From a checkpoint of a small mixture-of-experts model trained on Wikipedia: 80 SwiGLU neurons an expert.
Below are experts of layer 3 (counted from 0) of a mixture-of-experts language model. Rows are named router (the router's row for the expert) and show model dimensions 240-319. Each number is 128 + 24 x the weight over its row's rms, rounded and kept within 0 to 255.
After each expert's rows: a language model's description of what the expert responds to; "comes before" lists some tokens at least twice as common just after its tokens as in all text. This comes from a sample of Wikipedia text that the model never trained on. Tokens count by the router's weight.

# expert 3
router [121 104 123 108 132 125 108 157 163 138 136 112 101 165 140  81 108 136 125 150 104  86 133 142 109 174 138 121 124 130 162 109 132  87 130 113 114 110 122  86 126 119 112  91 157 140 175 133 107 121 100 129 158 130 156  93 113 152 125 148 167 172 168 139 169 104  88 120 103 107 110 149 107 105 161 119 133 131 106  98]
Description: Coordinating conjunctions. Conjunctions and linking words joining phrases, mostly and, also with, or, but, while, as in "four children and five grandchildren".
comes before: " the", " a", " his", " other", " an", " was"

# expert 15
router [114 154 165 150 122 162 155 149 126 147 141 102 132 127 107 100 137 126 109 107 156 153 132 114 165 135 171 108 115 143  95 144 118 137 107  96 147 129  82 131  99 141 168 144 116 150 135 153 150 181 165 146 117 119 115 121 150 105 139 110  91 117 112 124 145 100 104 129  99 124  78 164 159 123 153 139 167 121 141 124]
Description: Sentence ends, headings. Sentence-final periods, especially after short biographical statements like "born in Parma.", plus == and === heading markers.
comes before: "\n", " The", " He", " In", " It", " This"

# expert 5
router [120  91 142 129 123 144 158 120 120 122 129 111 134 140 156 159 116  90 144 136 139 119 148 119 116 130  97 200 190 150 103 134 143 119 127 154 101 127 136 141 129  97 115 125 160  82 112 132  71 157 105 160 100 118 125 108 157 111 102 111 108 108 124 128 127 128 148 134  87 151 118 155 117  73 140 152 156 126 146 105]
Description: Institution name heads. Head nouns that finish proper names of organisations, awards and taxa, often in lists or tables: University, Award, Racing, Species, Course.
comes before: " |", " (", ":", ",", " in", " ="

# expert 26
router [112 111  86 126 141 143 117  96 114 154 144  93 147 115 127 136 139  94 138 145 146 118 112 147 119  89 138 188 149 134 131 117 161 144 169 104 102 113 112 114  93 120  96  90 157 124 132 113 135  58 137 127 118 108 136 172  87 157 118 145 103 166 142 119 137 138 117 113 118 154 112 150 130 110 144 129 159 114 169  98]
Description: Final decimal digits. Last digits of numbers, especially after a decimal point, in heights, weights, coordinates and years: 1.9-1 m, 88 kg, 186-9.
comes before: " |", "0", "5", "8", "6", "7"

# expert 27
router [121 147 154 169 127 117 135 153  75 153  93 108 141 119  79 108 153 104 127 168 150 153 137 140 106  84 164 119 121  84 132 117 126 161 128 108 135 124 110 100 127 146 161 101 122 150 137 156 111 136 141 157  87 119 160 124 105 161  99 129 125 133 153 144 121 141 142 144 160 161 101 144 147 151 122 127 143 161 132 105]
Description: Line breaks. Line-break tokens, mostly the second of a paragraph break before headings, table rows or new paragraphs, plus degree signs in coordinates.
comes before: "|", "\n", "-", "==", "The", "==="

# expert 30
router [150 134  85  91  87  72  95 149 160 129 129 137 196 127 163 132 160 121 153 121  98 137 140 172 156 145 143 114 123 100 105 119 139 134 128 134 112 107 131 131 147 117 120 122 128 166 118 161 109 102  78 133 100 143 125 147  79 156  87 146 150 115 150 133 114 116 107 140 107 112  95 139 151  87 156 153  85 136 106 115]
Description: Prepositions after verbs. Prepositions after verbs or objects, such as in, to, on, from, during, after, as in "dissipated on September 23".
comes before: " the", " ", " a", " his", " their", " be"

# expert 14
router [154 142 153 171  98 130 106  92 121  91 137  96 149 106 101 152 143 114 166  93 103 179 138 131 103  73  75 146 172 171 102 126 157 115 140  97 111 122 108 115 136 131 151 132 102  98 120 143  93 146 144 137 126 135 165 115 149 141 135 107 144  85 132 125 152 121  95 137 117 165 161 146 101 108  75  97 139 123 128 117]
Description: Word-final suffixes and zeros. Final word pieces of Latin species names and foreign surnames, such as -ensis, -osus, -is, plus trailing zeros in decimals and times.
comes before: ",", "0", " (", ")", " m", ";"

# expert 20
router [141 139 108 121 140 156 163  78 125 124 102 154 108  98 149 151 127 123 106 149 135 163 155 108 173 154 114 118 109 122 132 152 117 118 140 106 135 133 131 146 175 167 122 129 150 142 125 152 114 126 124 175 123 143 100  95 115 155  94 152 129 107 146 112 131 169  88  84 124 158 143 155 117 115 119 151 160 103  88  99]
Description: Leading year digits. Digits early in a number, especially the second or third digit of years: 2-0-02, 1-9-75, 1-7-84, and the first digit of table statistics.
comes before: "0", "1", "9", "2", "8", "7"

# expert 1
router [122 109  87 130 110  71 123 128 101  95 138 100 114 134 147 125 142 126 140 110 141 137 162 154 124 150 173 138 136  66 100 109 123 132 107 132  98 131 162 114 131 125 137 131 140 151 111 167  96  77  93 136 162 117 137 149 105 135 105  97 145 167 161 121 102 105 114 136 138 141 104 138 164  84 163 149  89 122 137 121]
Description: Prepositions before noun phrases. Prepositions, mostly of, in, at, from, during, within, linking a head noun to its complement, as in List of bays, Population of.
comes before: " the", " a", " his", " this", " its", " their"

# expert 8
router [135 100 165 154 135 128 145 123 144  85 129 136  90 150 159 131 111  93 175 152 171 128 130  99 151 117  93 111 153  94 139 135  87 129  94 184 119 117 118 135  94 105 112 146 114 115 122 113  86 119 124 136 135 146 106 107 129 123 110 156 109 107 107 136 128 138 167 135 104 174 141 107 136 128 113 118 132 146 124 159]
Description: Infobox field labels. Field labels and their colons in infoboxes and taxonomy lists, especially after a dash or line break: Family:, Born, Preceded, Full name:.
comes before: ":", " ", " by", " information", " career", " UTC"

# expert 31
router [ 99 132  85 108 109 174 133 100 116 146 118 174 126 129 133 123 133  94 134 113 136 136 157 149  82 139 117 135 118 156 103 162  98 148 133  93 132 151 155 135 193 118 130  77 153  69 123 127 141  87  89 164 113  90 101 107 127 112 130 155 113 101 127 105 141 172 141  79 108 129 109 159 117 111  80 120 189  84 107  96]
Description: Single digits. Individual digits within numbers, dates, scores and table figures, such as the second digit of 22 February, 14%, 1926–27.
comes before: "0", "9", " |", "8", "7", ","

# expert 22
router [160 116 167 165 134 151 144 158 145 130 133 102 100 132 147 122 144 150 162 123 164 158 122 109 115 145 126 116 111 106 130 121 137 134 107 135 110 129 125 120 140 146 102 120 143 142 171  88 156 136 146 168 108 120 139 145 120 151 100 100 116 148 150 149 152 137 163 134 161 160 112 114 123 138 156 159 135 144 182 119]
Description: Table and list markup. Line breaks, pipes, dashes and heading equals signs in tables, track listings, bullet lists and infoboxes, such as rows after |---|.
comes before: "|", "-", " ", "=", " •", " Born"